python train.py --d_shared_expert=384 --head_dim=64 --attn_scale=0.165 --init="normal" --lr=0.013 --warmup_steps=50 --batch_tokens=65536
Below are experts of layer 3 (counted from 0) of a mixture-of-experts language model. Rows are named router (the router's row for the expert), down (a neuron's output weights, with its number) and show model dimensions 96-127. Each number is 128 + 24 x the weight over its row's rms, rounded and kept within 0 to 255.
After each expert's rows: a language model's description of what the expert responds to. This comes from a sample of Wikipedia text that the model never trained on.

# expert 31
router [113 119 162 129 155  99 102  75 113 147 154 139 175 159 159 101  90 128 146 161  94 134 119  95 156 161 104 146 100  75 106 121]
down0 [128 155 107 130 132 146 137 167 147 173 137 159  91 104 160 143  82 162 131 105 116 116  94 126 144 139 109 121 157 160 110 116]
down1 [116 171 148 140 119  80 141 152 164 127 146 162 130 147 137 143 148  84  80 103 115 129 148 164 114 102 149 142 133 144 119 164]
down2 [140 176  90  87 121 162 138 140 148 109  89 140 117 127 144 129 138 139 116 125 121 143  98 110 129 134 116 103 162 133  98 111]
Opening quotes and capitals

# expert 12
router [ 95 113 167 100 131 127 155 127 172 107 151  82 151 114 131 155 125 112 114 140 158 108 119 131  98 120 108 138 208 104  95 116]
down0 [164 147  97 132 157 174 103 111 133  86 128 157 139 165 151 100 101 125 149 106 122 115 183 118 126 120 118  93 106  97 119 138]
down1 [111 128 113 146 119 148 122 152 172 135 145 139 135 104 140 130 152 126 138 140 169 137 147 123 151 134 133 137 130 161  53 148]
down2 [122 120 121 123 141 135 139 158 121 124 103 136 159 161 128 131 105  73 171 107  87 136 141 162 154  92 117 156 129 142 120 145]
Heading equals, dashes, suffixes

# expert 16
router [106 131 142 130 148 112 100 149 126 178 122  91 124  91  91 142 137 121 146 139  94 101 143 127 137 114 133  94 125 146 145 101]
down0 [157  93  98 117 103 137 132 169 131 127 168 159 166 131 119 100 123 125 176 134 153 156 145 125 148 118 135 130  99 116 114 145]
down1 [136 122  91 144 118 147 111 142 120 184 121 128 151 116 140 177 109 138  87 147 126 152 139 121  95 118 164 106 119 130 156 123]
down2 [184 145 129 128 108 187 113 129 133  95 143 119 139 130 161 140 142  97  88 100 130 178 132 138 126 135 131 127 151 122 151 106]
Plural and -ing endings

# expert 1
router [149 154 150  87 134  95 133 144 118 124 118 109 112  89 149 132 135 167 115 137 133 110 113 167 165  88 122 102  97 157 119 120]
down0 [121 147 157 124 141  95 103 139 130 116 127 166 104 120 116 105 127 149  55 155 120 168 142 124 159 140 143 125 141  99 135 145]
down1 [144 135 128 140 170 169 146  96 125 141 136 154 123 136  97  78  94  74 108 104 128 134  72 142 111 118 134  89 110 149 116 148]
down2 [113 176 141 116 122 136 155 108 112 156 102 136  71 154 132 140 108 131 170 115  81 146 138 143 140 159 100 157 169 133 127 140]
Opening brackets, coordinate symbols

# expert 28
router [122 135 156 124 127 134 136  77 132 143  74  86 156 133  83 136 141 125 118 149 114 115 133 162 163 127 152 173 131 126 154  94]
down0 [102 105  79 171 100 120 125 109 110 104 149 101  88 147 112 130 115 112 127 132 103 143 103  93  89 136 119 145 148 123 108 166]
down1 [145 159 136 167 132 135  95 108 153 146 126 152 127 152 118 126 122 100 149 149 159  97 125 123 109 118 153 127 129 129 124 133]
down2 [129 149 148 107 146 107 131 124  97 173 126 126 114 158 120 138 121 138 156 115 119  94 109 125 150 133 105 148 102 179 165 128]
Capital letters and short pieces

# expert 13
router [144 168 158 133 121 118 120 129 124 136 136 129 116  74  97 171 128 133 115 171 192 100  91 125 111 115 114  82 166 156 147 131]
down0 [106 152 131 160  88 163  96 145 128 154 137 130 127  95 134 141 168 114  97 106 162 117 113 139 116 137 164 104 129 150 111 164]
down1 [153 144 143  84 125 134  99 114 149 147 108 112 126 112 164 161 154 144 108 156 158 103  90 132 129 103 146 121  96 122 134 111]
down2 [123  97 120 124 154 156 153 185 128 155 121  97 180 103 146 144 125 159 120 168 131 135 144 125  85 143 138 113 140  98 121 118]
Sentence-ending periods

# expert 30
router [116 135 131 150 112 108 142 118 134 131 164 157 115 151  79 161 141 110 154 107 105 136 137 102 139 110 110 138  95 107  85 131]
down0 [146 165 129 121 123  79 146 102 125 142 114 146 132 138 100 166 122 139 123 102 107 123 135  29 111 120 120 147 127 112 115 121]
down1 [141 119  99 167 129 124 141 151 101 133 163 118 133 115 152 118 116  99 112 140 148 116 155 201 121 138 144 132 122 134 147 145]
down2 [153 127 157 129 132 169 131 121 106 178 107  99 135 129 131 104 150 165 127 189  88 153 158 121 139 132  76 105 145 142 143 132]
Articles and determiners

# expert 10
router [ 87 112 135 166 121  96 121 111 164 101 151 125 126 124 163 147 140 108 133 111 114 164 147 102 114 122 115 117 128 134  86 141]
down0 [100  85 102 112 116 153 113 114 106 114 111 141 133 107 134 144 101 159  84 121 102 159 165 151 117 115  84 144 114  95 101  92]
down1 [137 128  85  97 112 140 112  91 139  89 121 125 137 112 121 102 158  76 141  62 167  74 110 153 104 154 111 118 109 136 135 111]
down2 [122 139 126 146 146 125 103 168 101 182 135  97 115 111 128 135 119 137 154 105 167 119 120 143 103 154 122 129 177 111 147 111]
Mid-word syllable pieces

# expert 3
router [164 174 140 127 147 139  88 163 108 154 140  85 127 110 115 105 163 122 152 104 103  89 163 149 144 109 153  61 107 123 127 120]
down0 [165 130 129 138 103 121 146  87 165 125 107 154 138 141 138 157 117 150 114 125 177 172 129  95  83 101 157 161  98 104 136 139]
down1 [155 127 131 164 147 120  99 134  93 150 133  94 105  91 151 151 101 143 127  98 120 125  66 167 136 154 117 111 134 137 112  95]
down2 [139 160 133 131  97 117 149 139 152 161 169  96 142  72 140 124 125 141 115 157 142 150 138 103 102 112 153 118 116 166 120 144]
Numbers in tables, dates

# expert 0
router [151 179 108 111 127 120 144 154 117 139 112 130 132 147 109  95 144 139  83 133 152  84 170 136 123 154 177 183 121 138 170 133]
down0 [116 112 150 105 108 130 118 113 155 164 108 153 120 157 173 151 151 112 126 125 121  96 116 110 163 171 124 154 167 115 127  72]
down1 [153 106 149 141  97 140 138 129  94 130 119 128 127 123 128 209  99 117 132 108 193 131 119 151 161 131  97 164 135 153 128 145]
down2 [116 109  89 147 133 159 150 158 150 135 120 107 116  97 146 139 133 138  79 135 160 151  85 144  86 107 128 134 101 139 136 138]
Heading equals, odd fragments

# expert 11
router [ 87 144  84 124 110 138 180 173  98 126 140 140 131 122 113 120 131 149 153 133 125 124 145 167 136 156 154  98 162 102 155 117]
down0 [117 114 131  90 120  98 166 121  51 147 125 121 140 100 146 106 139 156 141 100 123 128 157 145 124 114 139 132 129 159 167  90]
down1 [139 149 128 131 101 119 174 127 137 144 106 178 125 116 130 110 107 155  97 128 119 106  87 105  97  78 148 136 160 156 144 109]
down2 [132 146 133 155 133 158  86 165 146 173 124 156 126 142 118 149 153 145 114  95 140 114 120 134 170  98 132 140 119 143 138 115]
from, name onsets

# expert 22
router [136 134 135 150 137 160 136  73 158 131 152 129 141 149 131 149 132 134 124 121 112 148 130 135 115 123 136 105  95 142 121 115]
down0 [127 138 155 161 172 152 155 111 119 119 140 155 135 138  90 139 135 108 152 106 115 118 124 137 103 105 125 132  95 138 139 131]
down1 [167 113 152 174 123 115 185 119 122 119 105 127 154  55 152 111  86 152 169 152 136  80 104 138 146 129 129 136 132 170 131 138]
down2 [ 92 143  72 110 131 135  88  80 144  97 141 130 122 115 100 157 131 109  99 133  98 141 102 115 121 139 137 133 125 142 140 160]
Table gaps and determiners

# expert 23
router [141 155 127 135 142 104 167 128 118 128 196 130 129 171 164  81 175 125 138 162 110 132 136 134 131 147 129 136 186  80 131 121]
down0 [128 127 133 154  82 112 198 139 106 143  77  94 118 172 131 125 144 140 136 142  98 122 105 110 112 129 150 156  85  89 155 120]
down1 [101 161 101 110 105 148 140 149 144 139  93 123 148 139  96 160  78 127 155 122 113 121 111 196 150 117  80 128 159 141 122 144]
down2 [135 120 153 128 106 166  88 178 125  65  95 153 113  89 113 159  96 150 107 172 129 101 137 157 128 137 124 125 120 149 122 122]
Name-initial syllables

# expert 15
router [131 127 182 110 167 158 144  66 100  97 137 148 107 143 133 118 139 110  87 109  76 131  98 143  86 155 139 124  90 123 138 169]
down0 [113 128 117 138 122 152  91  87 151 124 134 139 105 175 123 149 173 122 121 167 133 139 134 139 122 126  67 124 116 136 165 135]
down1 [111 103 152 109 153 126  93 144 105 110 110 125 103 123 175 113 131 100 121 179 150 155 100  98 129 104 124 165 147 101 140 121]
down2 [110 130 153 161 121 125 103 114 114 109 175 125  99 157 157  96 149 154 138  67 152 124 112 171 104  85 163 110 131 116 156 108]
Table numbers, mid-word syllables

# expert 17
router [149  88 103 151 131 145 137 135  97 139  81 106 107 110 121 100 101 141 150 138 120 184 130 144 183 124 131 136 109 145 146 121]
down0 [116 170 130  99  98 111  85 139 163 122 134 142  96 109 104 153 162 134 121 135 105  84  88 100 164 146 136 141  92 115 177 131]
down1 [ 43 111 145 130 153 108 162 132 155 137 159 132 133 109 123 134 140  83  95 100 131 144 165 126 125 139 134 140 132  97 149  40]
down2 [155 138 139 126  95 141 169 139 131 158 148 138 154 138  96 148 128 186 105 149 141 136 153 150 132 145 128 102 127 171 144 107]
Given name pieces

# expert 6
router [ 87 122 114 157 127 113 138 145 139 122 206 122 118 169 108 112 115 153 146 112 139 104 106 147  92 101 152  91 106 109 134 128]
down0 [165 106 139 170 112 135 139 168  96  92 122 162 125 169 140 143 161 151 130 149 117 169 105  91 100 129 102 110 130 128 143 141]
down1 [171  85 147 116 157 142 117 126 132 131 109 165 150 123 167 136 126 138 149 150 152 152 162 151 138 132 127 162 127 111 179 121]
down2 [132 134 107 106 124 108 176 104 101 120 108 140 147 150  97 152 111 120 113  81 121 122 109 140 110 183 111  79 120 127 171  83]
Subject pronouns, relatives

# expert 24
router [118  83 138  95 101 142 116 116 128 133  93 134  98  93 142 110  99 123 118 162 119 196 136 125 115 175 128 135 109  96 129 111]
down0 [135  97 126 155 103  77 146 153 117 108 171 134 113 157 126 145 134 149 166  79 114 127 133 132 149 125 151  89 110 113 102  95]
down1 [103 156  99 154  99 137  93 151 122 157 137 113 143 143 104  97 127 118 136 106 135 152 134 142 105 103 108 144  96 154 157 127]
down2 [160 116 109 117 147 116 133 137 134 185 159 152 140 150 167 123 126  84 176 150 130  76 133  94 125 114 140 131 138 122  97 127]
Content noun stems

# expert 8
router [133 146 125 102 132  92  94 115 110 136 188 171 159 160 100 129 135 171 112 113  57 126 142 134 116 163 116 128 117 131 134 107]
down0 [106 144 151 137 118 105 165 122 135 153 148 166  86 139  93 121 133 113 140 159  81 104 151 104 101 133  94 110 109 122 140 128]
down1 [161  86 119 155 163 124 123 129 152 149 116 107 119 137 127 170 171 153 136 111 128 149 134 120 121 109 133 127 100  96 113  91]
down2 [127 101 122 123 124 107 116 127 148 138 152 142  96 119 138 108 148  81 174 110 122 139 144 127 178  89 113 170 133  54 131 125]
Word-initial letter pieces

# expert 5
router [126 115 115  89 124 106 122 193 135 131 147 122  83 145 127 175 127 103 188 122 133 127  85  86 156 123 114 168 155 149 150 118]
down0 [147 134 135 155 132 141 137 103 177 106 100  99 107 112 123 135 117 175 140 121  97 160 101 152 126 162 121 156 143 107  73 173]
down1 [ 78 120 133 119 123  91 156 133 129 130 134 124  96 123 160 157  80 141 154  62 118 118 108 136 114 116  98 177 113 150 147  85]
down2 [156 109 117 154 154 118 153 105 105 146 148 142 117 120 106 148  79  98  81 159 117 140 146 143 134 186 123 157 114 105 138 100]
Names of institutions, titles

# expert 19
router [120 130  83 136 133 122 147 161 131 149 125 112 173 126 173 117 146 105 131 100 121  99 108 113 159 111 105 147 157 114 111 157]
down0 [137 161  87 139 158 132 146 102 151 140 134 133 173 123 128 148 134 113 176 110 134 171 138 128 125 130 117 158 151 139 135 166]
down1 [150 102 169 120 112 160  98 153 171  81 134 107 142 137 137 154 141 147 130 100  85 143  98 112 125  96 174 147 144 116  86  86]
down2 [132 167 138 134 128 105 156  66 100 116 140  93 107  88 162 101 142 163 161  79 133 139 125 136 159 132  91 129  91 152 122  98]
Political titles and persons

# expert 9
router [130 133  90 152 132 140 128 181 164 134 105 104 150 121 190 103 158 120 176 117 127 110 136 137 124 125 156 133 138 127 134 160]
down0 [135 130 177 121  91 100 128 137 105 159  99 116 133 109 151 122 121  96 184 113  96 104 110 149 117 136 126 139 101 128 117 158]
down1 [126 117  95 140 155 128  98 128 140 116 127 186 126  98 102 135 117  76 124 142 153 114 150 142 110 128  95 113 165 112 162 131]
down2 [124 145 159 136 119 156 135 138 159 134 128 109 103 115  98 123 145 143 135 103 103 132 115 138 124 132  97 114 121 117 116 119]
Closing parentheses, years